{"d_shared_expert": 128, "moe_layers": [0, 1, 2, 3, 4, 5, 6, 7, 8, 9], "router_score": "softmax", "normalize_top_k": true, "balance_bias": false, "shared_expert_gate": true, "lr_router": 0.000588, "tie_embeddings": true, "beta1": 0.95, "train_tokens": 348700000, "dataset": "wikipedia_en"}
Below are experts of layer 5 (counted from 0) of a mixture-of-experts language model. Rows are named router (the router's row for the expert) and show model dimensions 128-191. Each number is 200 + 40 x the weight over its row's rms, rounded and kept within 0 to 999.
After each expert's rows: "comes before" lists some tokens at least twice as common just after its tokens as in all text; "gets" lists some tokens that make up at least twice as much of what it gets as of all text. This comes from a sample of Wikipedia text that the model never trained on. Tokens count by the router's weight.

# expert 243
router,162,159,223,164,155,224,211,248,136,250,193,236,265,151,172,211,202,241,228,177,243,202,256,182,128,216,185,193,237,166,203,160,154,242,217,165,180,197,193,180,195,220,228,251,111,107,237,202,186,205,190,216,226,221,240,250,197,240,204,201,303,197,245,217
comes before: "\n", "|", "-", "American", " •", "The"
gets: "\n", "-", ")", "–", "|", " ("

# expert 201
router,196,140,226,223,183,215,173,190,157,198,245,155,181,181,182,186,153,174,250,193,221,189,259,160,220,256,245,125,254,132,249,199,282,155,237,188,184,199,251,248,168,177,172,160,229,84,196,221,144,193,148,153,104,205,174,198,142,227,151,176,159,194,169,217
comes before: " the", " a", " to", " in", " with", " by"
gets: " with", "ing", "ed", " of", "ated", " including"

# expert 66
router,225,206,170,245,232,249,194,185,196,272,254,184,210,210,189,205,142,226,172,173,169,172,258,212,198,185,163,247,268,181,193,243,233,321,226,215,263,186,139,232,166,245,196,235,247,147,153,223,250,186,165,183,205,227,180,209,147,189,194,198,201,232,201,192
comes before: "\n", " The", " In", " He", " It", " This"
gets: ".", ",", "—", ";", "\n", " ("

# expert 220
router,224,143,261,168,198,182,150,280,184,240,246,222,228,231,247,190,159,190,258,247,263,180,145,126,188,165,245,132,190,232,256,226,275,179,224,157,229,133,156,141,242,188,162,186,208,204,201,227,235,166,161,152,164,207,177,198,199,199,110,231,194,129,170,145
comes before: " the", " a", " his", " her", " their", " this"
gets: " of", " for", " in", " on", " at", " with"

# expert 248
router,134,204,202,210,227,200,207,137,242,272,239,204,214,185,243,248,164,196,152,175,235,219,170,236,200,149,213,196,193,200,142,172,131,141,261,207,215,182,232,200,220,230,244,194,171,196,142,228,188,173,97,181,167,178,176,276,245,187,261,175,188,250,177,203
comes before: ",", " (", ".", " and", "'", " of"
gets: "s", "ers", "es", "ans", "ts", "ets"

# expert 10
router,265,220,225,199,226,240,182,245,239,162,272,262,196,129,252,237,165,168,211,216,136,200,173,228,156,204,155,231,171,234,239,206,170,257,111,148,220,182,200,158,176,263,265,228,172,279,215,222,196,141,216,205,257,214,134,108,149,155,163,234,164,227,234,180
comes before: "\n", "S", " The", " It", "D", " In"
gets: ".", ".,", ".\"", " No", " For", " that"

# expert 210
router,188,232,217,181,277,274,230,194,159,140,167,278,164,188,261,245,189,147,165,133,172,189,205,252,214,140,141,235,176,240,250,214,242,118,213,226,275,156,205,152,235,184,189,169,162,217,219,226,219,242,140,202,156,255,155,169,183,177,174,220,150,173,206,257
comes before: "\n", " ", " 0", " 1", " —", " 2"
gets: " |", ";", " —;", "%", " ·", "|---|---|---|---"

# expert 14
router,235,221,190,195,247,256,190,258,210,182,153,231,155,259,232,235,255,158,230,153,200,204,181,247,248,164,182,215,250,230,227,245,151,256,237,186,251,238,195,265,229,230,230,193,221,259,205,266,175,158,190,225,196,206,145,198,146,186,207,154,207,182,234,261
comes before: " 0", " ", " 1", " 2", " \"", " 3"
gets: " |", ";", "|", " —;", " /", " his"

# expert 109
router,235,188,151,127,125,201,255,204,172,129,141,203,198,263,222,225,195,251,216,185,203,241,224,188,149,156,234,181,214,187,235,47,196,205,188,167,109,234,229,252,171,142,115,264,265,193,239,134,238,244,167,219,207,219,237,232,215,179,270,226,253,224,212,203
comes before: "-", "|", "\n", "=", "Personal", "=="
gets: "\n", "-", " cross", " 68", " Full", "Single"

# expert 79
router,259,211,187,250,246,180,284,177,249,206,221,223,187,183,199,262,173,189,164,151,187,186,164,237,234,147,261,189,247,203,231,219,238,204,215,204,234,215,200,236,174,157,203,141,228,160,200,232,168,201,171,223,241,180,253,219,246,168,200,247,226,158,164,202
comes before: " ", " —", " 1", " 2", " 0", " 3"
gets: " |", ";", ":", "',", " /", " -"

# expert 152
router,156,213,197,206,212,196,167,160,145,159,226,145,100,237,143,222,243,154,250,249,231,248,203,216,268,178,213,208,309,246,197,179,204,161,237,152,194,210,188,188,133,195,239,204,199,153,99,229,215,233,194,173,199,196,191,190,227,220,185,213,169,138,209,206
comes before: " to", " be", " on", "ing", " into", " that"
gets: " to", " went", " it", " came", " go", " would"

# expert 96
router,190,227,213,147,166,163,266,240,228,179,187,151,215,186,205,206,170,190,205,196,234,235,207,191,238,124,145,114,148,228,241,219,241,208,245,259,133,229,207,220,253,210,232,154,157,239,183,186,213,219,168,194,149,206,199,199,214,182,163,243,229,245,257,243
comes before: " the", " a", " his", " New", " which", " addition"
gets: " in", " of", " In", " at", "In", " during"

# expert 228
router,202,224,225,193,209,216,141,221,148,113,171,217,179,260,213,200,172,166,157,207,179,222,149,206,216,150,199,185,166,200,236,179,213,99,244,193,148,274,235,163,212,162,207,182,196,151,230,142,205,201,161,150,178,170,171,171,284,149,226,183,234,215,216,193
comes before: "|", " |", " the", " place", ";", " Labour"
gets: " ", "\n", " A", " at", " the", " of"

# expert 235
router,203,132,136,216,193,235,212,191,149,190,177,170,209,197,246,251,205,237,264,254,254,166,269,126,105,222,212,176,198,203,205,211,275,199,161,124,125,165,249,183,247,216,228,191,165,238,207,174,208,113,212,175,198,223,188,151,218,214,173,179,192,144,165,277
comes before: " by", " in", " to", " on", " as", " for"
gets: "ed", " released", " used", "ated", " published", " built"

# expert 233
router,173,183,202,149,172,171,247,260,235,265,131,245,218,195,197,185,194,146,237,211,137,249,256,173,178,176,174,174,164,191,206,158,246,222,217,167,211,142,230,233,176,187,163,162,186,124,211,249,157,190,161,190,246,180,195,254,188,199,253,220,173,240,205,174
comes before: "ed", "ing", " of", " to", " Lemmon", "mad"
gets: "od", "ed", " fl", " number", " part", " back"

# expert 145
router,149,245,251,210,238,272,247,257,201,158,203,198,104,138,160,203,228,233,233,276,224,249,294,210,136,150,166,203,208,182,189,198,131,189,171,153,188,232,259,196,222,187,239,174,144,171,132,215,187,228,215,183,119,206,157,208,137,213,197,168,241,168,217,232
comes before: " |", "0", "2", "%", "1", "5"
gets: "/", " 0", ".", "–", ":", "00"

# expert 173
router,160,214,166,266,186,193,192,208,224,262,241,205,196,189,135,231,217,209,205,179,197,112,214,206,172,195,234,179,188,198,189,254,256,253,272,179,218,163,127,214,143,149,146,246,239,150,197,210,238,205,150,225,241,256,278,227,161,184,246,225,170,148,237,111
comes before: "\n", " He", " The", " In", " It", " and"
gets: ".", ",", ").", "),", " where", "\"."

# expert 82
router,156,231,158,203,231,227,146,209,249,147,206,183,177,264,217,253,281,235,172,226,118,170,222,215,257,237,148,244,200,246,171,267,186,266,243,195,226,160,117,206,92,151,206,203,204,150,195,143,261,241,245,217,229,243,289,152,135,197,164,178,224,250,240,149
comes before: " was", " is", " had", " also", " were", " became"
gets: " he", " and", " He", " it", " was", " It"

# expert 31
router,146,230,256,175,215,203,215,198,234,246,194,238,270,259,252,209,235,244,219,214,211,224,214,151,190,182,226,166,204,148,117,220,252,128,250,175,152,107,233,263,173,174,221,215,198,247,227,246,200,160,264,242,221,164,241,195,189,245,170,244,222,247,276,185
comes before: " |", ".", ",", "}", "°", ")"
gets: " 2", "1", " 1", "2", "9", " 3"

# expert 206
router,234,219,264,274,278,273,199,206,171,179,149,257,162,214,249,172,221,249,214,176,262,293,252,236,262,168,114,239,165,210,166,215,231,153,237,208,154,181,147,219,194,208,209,192,146,274,219,244,207,282,199,240,201,261,154,175,196,258,240,185,244,136,185,261
comes before: " ", " 0", " |", " 1", " 2", " 3"
gets: " |", ";", " ", " —;", " =", " 2"

# expert 89
router,158,175,204,194,229,231,247,246,150,160,262,178,201,141,145,245,152,173,212,172,171,165,256,225,245,209,207,258,223,167,212,252,142,207,184,230,230,156,227,162,221,209,180,174,186,250,258,131,148,242,180,237,184,175,126,133,226,133,205,222,202,293,200,250
comes before: " of", " in", " the", ".", " a", " on"
gets: " of", " has", " North", " album", " record", " name"

# expert 252
router,186,234,282,247,184,200,193,283,192,124,144,257,236,191,193,115,190,187,156,170,164,184,240,222,153,165,139,244,241,163,213,124,169,193,263,220,182,239,188,211,168,187,230,177,183,175,195,196,131,236,209,232,206,203,196,125,284,209,124,174,240,252,212,167
comes before: "–", " |", ")", "),", "0", ";"
gets: ",", "–", " 2011", " 2018", " 2023", " 2019"

# expert 162
router,214,268,166,156,208,229,226,212,174,116,196,150,148,180,172,233,225,155,213,177,86,251,236,218,189,208,128,231,185,215,234,261,179,207,242,148,169,174,166,184,224,155,196,206,192,234,104,143,185,251,238,221,189,180,215,236,149,137,166,153,240,199,228,217
comes before: " |", ",", "–", "==", " @", " –"
gets: ")", "s", " also", " 2", " |", " –"

# expert 149
router,153,222,131,250,202,192,149,191,237,217,234,253,234,212,166,230,176,167,218,224,192,151,153,234,192,260,190,218,188,218,181,149,234,239,163,270,236,254,252,196,190,264,189,307,134,263,194,252,147,192,168,198,131,231,209,153,200,221,180,195,154,193,244,192
comes before: " of", ":", ",", ".", " is", " was"
gets: " family", " Family", " father", " mother", " son", " name"

# expert 108
router,277,202,177,251,281,264,180,212,224,130,259,158,178,206,256,170,236,209,230,251,203,259,180,261,195,169,211,170,244,168,211,196,240,202,184,246,203,252,216,235,222,223,224,212,266,246,252,176,220,137,269,221,203,137,199,180,243,228,234,150,203,192,187,225
comes before: " a", " also", " the", " an", " \"", " not"
gets: " is", " was", " as", " be", " are", " been"

# expert 160
router,220,206,240,106,158,198,273,250,171,221,190,137,243,134,169,178,162,158,252,219,190,202,190,172,183,127,195,210,196,181,262,211,207,226,107,117,204,199,205,146,228,223,199,175,196,201,137,261,134,209,201,167,160,151,192,184,229,233,130,244,245,253,245,223
comes before: " the", " a", " his", " its", " $", " their"
gets: " of", " over", " about", " on", " from", " around"

# expert 71
router,171,268,259,249,205,184,226,192,192,212,167,228,178,153,173,221,140,296,130,173,259,159,207,204,175,116,188,227,210,193,185,218,176,133,196,240,206,207,192,200,140,186,175,162,199,123,194,155,215,188,159,150,219,216,184,221,165,147,174,260,255,160,238,158
comes before: " |", "\n", " (", " The", "',", "|"
gets: ".", ")", ";", ").", "'", "i"

# expert 144
router,151,255,206,222,220,227,232,159,268,216,210,276,217,283,213,180,244,179,224,190,191,264,227,154,163,272,163,159,191,174,161,201,194,245,211,242,257,163,204,153,134,219,209,214,202,235,190,274,136,175,217,171,190,192,188,239,153,240,209,128,182,269,258,222
comes before: " |", ",", "th", "–", ".", " century"
gets: " 3", " 4", "th", " 18", " 17", " 2"

# expert 215
router,217,192,191,227,250,230,255,206,163,177,230,252,102,127,204,226,186,156,206,186,169,217,197,168,152,175,210,203,191,164,150,185,135,195,166,121,155,169,277,234,249,236,209,198,156,220,207,225,211,267,218,183,249,187,153,236,144,118,210,171,146,225,225,220
comes before: "|", " of", ",", ".", " in", " and"
gets: " school", "\n", " University", " year", " Pol", " government"

# expert 90
router,170,227,262,222,189,207,260,139,134,213,250,186,183,184,182,211,134,228,205,198,143,248,283,253,142,122,193,218,171,201,137,224,200,136,155,242,246,187,166,138,201,248,165,197,169,197,181,163,158,214,123,211,202,241,228,210,299,141,177,194,152,227,207,67
comes before: " |", "|", " Kingdom", " Carolina", "z", "to"
gets: "et", ")", "t", "%", "at", " North"

# expert 12
router,174,281,136,172,226,260,241,274,227,254,183,140,110,216,227,164,193,256,184,165,287,209,297,244,169,279,168,224,177,228,261,231,182,198,197,190,239,187,183,230,147,171,160,153,190,244,118,218,256,251,214,249,184,199,174,152,216,196,187,261,175,257,190,143
comes before: "-", "\n", " ", " -", " 1", " 0"
gets: " |", ")", "\n", " –", ":", " -"

# expert 180
router,180,247,141,159,206,242,192,179,174,175,263,121,272,234,206,222,184,114,218,227,246,201,167,195,244,204,183,122,171,225,282,130,235,220,149,202,182,265,252,254,231,190,231,244,223,257,220,216,278,220,251,155,229,144,227,180,244,185,216,125,236,263,186,185
comes before: " a", " the", " released", " an", " also", " not"
gets: " was", " is", " were", " are", " be", " been"

# expert 11
router,159,248,221,210,174,239,257,197,216,170,157,151,166,191,151,190,188,160,146,129,230,290,207,210,237,167,216,191,220,171,171,265,232,169,217,181,237,202,248,199,238,191,150,185,268,199,148,231,147,174,174,171,231,156,204,170,176,236,192,263,185,245,263,215
comes before: " the", " a", " his", " \\", "\\", " its"
gets: " to", " under", " of", " on", " X", " by"

# expert 117
router,151,256,288,188,240,149,210,236,214,184,127,180,207,195,236,187,251,241,225,170,243,250,276,213,232,159,107,252,174,279,299,201,160,155,152,258,212,237,206,185,258,133,224,167,172,221,258,204,176,265,178,149,112,256,158,181,220,190,226,101,245,189,191,238
comes before: " |", " 0", " ", " 1", ";", " Goals"
gets: " |", " ", ";", " 0", "%", ")"

# expert 77
router,201,226,190,248,197,126,208,232,191,166,140,185,195,242,194,197,178,196,193,164,231,229,207,220,231,217,198,261,189,213,194,201,133,263,214,223,234,238,124,231,198,187,252,144,196,224,159,160,237,173,249,191,246,234,186,194,163,142,193,165,228,252,216,192
comes before: "–", ",", ")", "\n", " |", "."
gets: ")", " |", " 2011", " 2010", " 2022", " 2023"

# expert 238
router,139,203,167,184,237,143,128,207,139,196,254,189,231,194,200,187,227,170,216,195,252,155,208,226,201,213,189,206,227,195,151,190,244,229,260,201,282,198,153,208,141,172,179,244,252,245,237,240,281,249,206,217,185,212,235,158,118,187,151,213,206,159,250,136
comes before: " the", " he", " a", " and", " she", " it"
gets: ",", " as", " when", " where", " until", " after"

# expert 187
router,230,251,252,246,180,165,197,239,150,167,171,181,170,133,112,259,127,182,153,204,179,192,253,173,153,187,256,268,227,216,147,231,211,160,144,185,206,286,273,214,186,196,234,221,163,204,166,152,158,239,219,152,204,194,164,223,158,154,133,263,221,207,159,251
comes before: " |", "\n", ")", ",", "\\", " ("
gets: ")", "}", "$", "]", "+", "}$"

# expert 8
router,166,237,219,254,180,278,192,234,188,191,205,184,155,187,213,236,233,131,129,164,210,238,212,207,183,202,207,252,162,202,201,296,203,185,238,227,174,202,282,208,219,251,252,178,146,242,140,216,151,226,253,205,213,202,240,169,187,170,233,235,158,232,219,253
comes before: " |", "а", "е"
gets: " ", " 0", "}"

# expert 245
router,178,231,210,253,231,208,190,193,189,212,163,198,203,198,264,236,151,138,232,185,276,128,137,259,196,110,128,139,231,231,248,228,234,109,240,252,139,143,216,150,151,140,166,183,161,98,166,194,231,193,156,228,219,179,100,145,198,210,215,222,166,277,138,184
comes before: " the", " a", "–", "|", "',", " their"
gets: " for", " to", " the", " on", " at", " by"

# expert 136
router,224,261,106,214,253,182,244,194,150,160,161,206,153,141,197,279,126,171,231,188,164,161,246,246,206,198,160,204,238,214,172,197,188,141,208,198,262,209,216,150,180,244,171,175,192,259,174,255,211,159,225,194,234,157,255,197,207,205,238,231,243,206,226,191
comes before: " |", " a", " by", " place", "00", "1"
gets: ":", ";", " ", " is", " are", " not"

# expert 78
router,242,180,211,233,168,219,170,200,146,211,218,159,109,155,143,193,181,234,238,276,268,148,244,169,228,181,228,129,216,186,236,285,256,243,220,118,178,230,184,234,181,213,181,182,189,122,164,220,170,192,126,123,208,190,154,227,149,208,165,197,130,176,159,205
comes before: " the", " a", " to", " his", " him", " her"
gets: "ing", " for", " of", "ed", " with", " on"

# expert 54
router,224,195,247,225,178,156,130,205,202,191,228,201,141,265,222,183,214,213,249,147,242,211,162,207,234,136,173,172,141,274,237,222,202,175,214,239,225,134,146,240,255,208,182,139,232,257,125,219,181,128,198,235,201,145,236,196,251,201,296,213,155,183,253,217
comes before: " the", " Representatives", " Fame", " his", " Historic", " New"
gets: " of", " for", " to", " in", " de", " from"

# expert 98
router,175,238,134,187,198,159,246,215,267,247,136,239,178,211,183,201,210,231,161,156,182,162,152,233,250,171,201,221,150,268,240,279,259,232,200,236,200,153,177,242,184,163,226,170,180,220,217,233,291,212,249,167,228,234,203,211,156,126,235,174,181,145,177,164
comes before: "\n", " ", " ·", " 3", " 1", " 2"
gets: " |", ")", " JPL", ";", " It", " He"

# expert 194
router,184,147,122,177,215,220,204,189,135,169,245,184,145,168,216,219,188,193,157,233,219,192,250,214,188,143,222,208,177,140,163,209,201,188,244,195,225,175,221,221,231,211,245,199,211,164,234,205,156,140,208,228,227,254,189,177,205,183,114,196,217,183,133,233
comes before: " |", "i", "an", "ian", "ar", "on"
gets: " 0", "ill", "az", "z", "aw", "iz"

# expert 91
router,166,173,151,180,221,223,221,191,163,215,266,218,229,190,157,272,172,256,158,197,212,151,208,169,186,116,142,239,229,171,248,191,254,281,200,192,223,186,228,192,147,155,231,148,167,104,192,234,280,200,186,209,234,176,245,194,173,167,160,230,173,181,227,148
comes before: "\n", " been", "==", "|", "The", "In"
gets: "\n", " have", " has", " had", ".", " having"

# expert 74
router,259,125,307,189,187,197,200,210,194,156,118,193,203,268,253,169,194,208,210,157,197,192,167,226,179,211,200,251,188,136,214,247,264,234,226,217,152,210,199,209,240,125,194,128,195,151,265,196,217,124,163,233,219,174,194,172,216,193,255,141,198,223,194,230
comes before: " the", " ", " a", " his", " other", "ished"
gets: " and", " |", " from", " in", ";", " by"

# expert 171
router,185,191,215,227,241,175,185,170,258,206,208,165,152,214,156,225,205,286,206,244,302,279,239,269,198,205,156,180,198,211,240,194,205,193,135,205,248,225,226,167,191,131,277,157,236,148,233,160,213,249,257,190,206,216,173,132,191,165,166,155,197,212,227,213
comes before: " |", "%", ")", " (", " km", "°"
gets: "5", "\"", "4", "8", "6", "3"

# expert 116
router,189,246,122,191,193,168,124,140,234,190,162,225,189,148,222,250,152,140,242,183,217,231,256,225,238,168,173,189,215,214,193,156,171,263,197,172,195,217,187,224,163,189,183,233,184,230,249,195,196,219,203,191,230,233,204,165,178,160,242,151,230,162,239,249
comes before: " the", " and", " he", " which", " but", " it"
gets: ",", "),", "\",", " that", ",\"", " ,"

# expert 67
router,259,169,187,226,236,190,187,203,171,132,234,202,159,182,216,241,253,209,254,173,149,190,221,246,174,156,200,175,258,235,220,182,186,152,238,207,148,275,122,265,220,156,159,235,250,182,214,184,235,217,193,234,228,138,171,192,175,190,241,226,203,257,229,196
comes before: "-", "|", "19", "1", "born", "18"
gets: " (", "\n", " –", "\"", "(", " ["

# expert 92
router,161,254,237,213,220,289,269,223,165,225,279,221,161,134,221,181,147,231,255,177,157,235,243,188,153,150,199,247,189,141,231,199,221,193,265,148,202,229,152,164,234,185,233,172,143,234,205,277,224,202,154,162,150,195,168,118,127,173,142,195,148,194,164,242
comes before: " the", " a", " well", "yl", " his", " be"
gets: " to", " the", " as", " of", " with", "eth"

# expert 2
router,185,193,227,207,238,243,173,155,247,215,284,188,243,189,217,197,165,131,249,253,151,196,179,161,194,169,152,244,200,214,187,142,150,173,283,209,221,164,229,178,203,217,184,200,127,224,215,241,180,207,228,207,195,231,180,246,204,203,147,205,144,257,177,231
comes before: ",", " of", ".", " and", " in", " were"
gets: "s", "ers", "es", "ations", "ions", "ings"

# expert 200
router,182,237,174,205,178,225,244,205,270,209,272,226,193,161,234,212,206,236,226,208,135,295,242,254,262,183,182,210,181,251,183,212,234,124,205,252,261,194,175,264,204,276,167,156,152,244,141,164,180,214,211,258,218,259,189,273,186,194,223,178,211,196,168,118
comes before: "\n", "See", "History", " See", "Career", "Early"
gets: "==", "===", " ==", " ===", "====", " ===="

# expert 17
router,139,215,191,225,175,231,229,126,229,145,192,239,203,196,152,174,212,193,159,230,183,230,176,287,206,136,170,174,212,179,204,231,196,176,111,263,193,169,192,166,160,224,222,166,203,193,227,181,148,118,136,224,203,241,241,228,184,129,204,198,285,159,282,162
comes before: " |", " (", "%", " km", "en", "é"
gets: "u", "in", "er", "n", "i", "an"

# expert 192
router,204,166,162,184,249,188,244,184,248,148,202,128,163,214,188,182,206,202,234,185,160,167,180,267,205,190,271,173,171,145,187,252,207,158,194,206,203,223,235,239,213,261,182,133,237,246,206,264,193,208,124,251,234,213,158,141,145,167,230,131,214,271,219,191
comes before: "\n", " ", " 0", " 1", "-", " −"
gets: " |", ";", " by", "rog", "og", "ag"

# expert 197
router,130,185,247,190,264,215,208,227,264,191,165,224,241,219,223,200,218,255,222,246,307,193,234,196,163,143,184,209,168,137,199,136,175,276,136,186,203,169,252,173,197,225,259,198,194,219,240,251,218,141,193,132,201,135,164,224,208,246,194,167,232,274,155,260
comes before: " |", ".", "–", ",", "th", " years"
gets: " 2", " 3", " 4", " 5", " 6", " two"

# expert 131
router,204,204,205,162,206,185,223,215,203,213,249,180,175,222,157,277,175,241,139,184,189,173,259,240,188,168,249,218,212,153,229,227,165,217,158,194,169,125,176,234,144,159,188,190,210,256,186,157,211,198,228,111,224,116,229,229,153,196,173,207,214,152,174,165
comes before: "\n", " The", "==", "The", " He", "In"
gets: ".", "\n", "\".", ".\"", ").", "'."

# expert 97
router,240,247,167,114,180,242,237,206,199,244,145,185,174,194,260,195,229,95,209,160,134,237,218,204,194,204,232,195,188,217,215,237,198,177,264,217,237,209,180,178,142,201,234,228,137,281,116,199,263,110,168,225,242,194,130,143,182,197,171,227,177,179,192,247
comes before: "\n", " ", " 1", " 0", " 2", " 3"
gets: " |", "N", " a", ";", " an", " —;"

# expert 24
router,174,185,128,168,216,181,219,152,217,203,231,210,118,183,200,246,185,141,153,155,180,226,221,230,179,243,284,131,131,200,253,258,189,178,179,249,171,239,198,146,197,181,212,163,157,285,141,233,188,249,208,162,243,194,112,187,163,167,181,180,202,209,187,234
comes before: "\n", "–", " ", ")", ".", " +"
gets: " |", ")", "0", "2", " 6", "6"

# expert 30
router,156,152,238,224,246,233,206,191,213,143,161,273,169,224,287,178,173,214,168,160,151,182,201,250,137,214,198,199,217,223,164,215,146,139,236,213,219,195,166,146,161,146,205,235,137,185,197,249,121,277,129,200,259,192,156,239,182,186,155,231,164,241,226,235
comes before: " |", ".", ",", ";", "–", "',"
gets: " 11", " 12", " 13", " 14", " 17", " 16"

# expert 189
router,179,95,247,171,224,226,195,206,216,276,254,220,262,107,236,170,161,148,241,189,207,203,261,217,266,221,168,194,152,118,258,203,217,186,176,217,192,177,138,130,186,193,216,208,139,210,197,199,242,175,137,275,205,216,211,162,149,176,163,176,205,197,253,247
comes before: " the", " and", " a", " which", " including", " but"
gets: ",", " of", " with", " for", " at", " to"

# expert 209
router,176,237,226,278,245,137,222,291,181,185,162,150,202,180,111,233,269,205,180,189,216,179,227,193,265,194,254,193,134,173,219,168,279,141,255,166,217,215,167,227,166,174,250,159,147,219,177,274,208,200,118,158,188,205,155,158,207,208,179,252,245,236,233,228
comes before: " the", " in", ".", " and", " a", " by"
gets: " of", "ing", "ed", " killed", " with", " fire"

# expert 120
router,179,201,203,194,216,191,198,200,160,138,250,141,234,134,222,155,232,192,194,193,152,234,211,221,234,179,259,251,245,118,233,191,195,290,165,122,273,260,221,216,264,190,227,246,224,201,205,209,246,219,244,153,184,186,172,194,242,180,156,194,168,240,215,139
comes before: " |", " \"", ")", "–", " —;", " ("
gets: " (", " |", "|", " ", "\"", " by"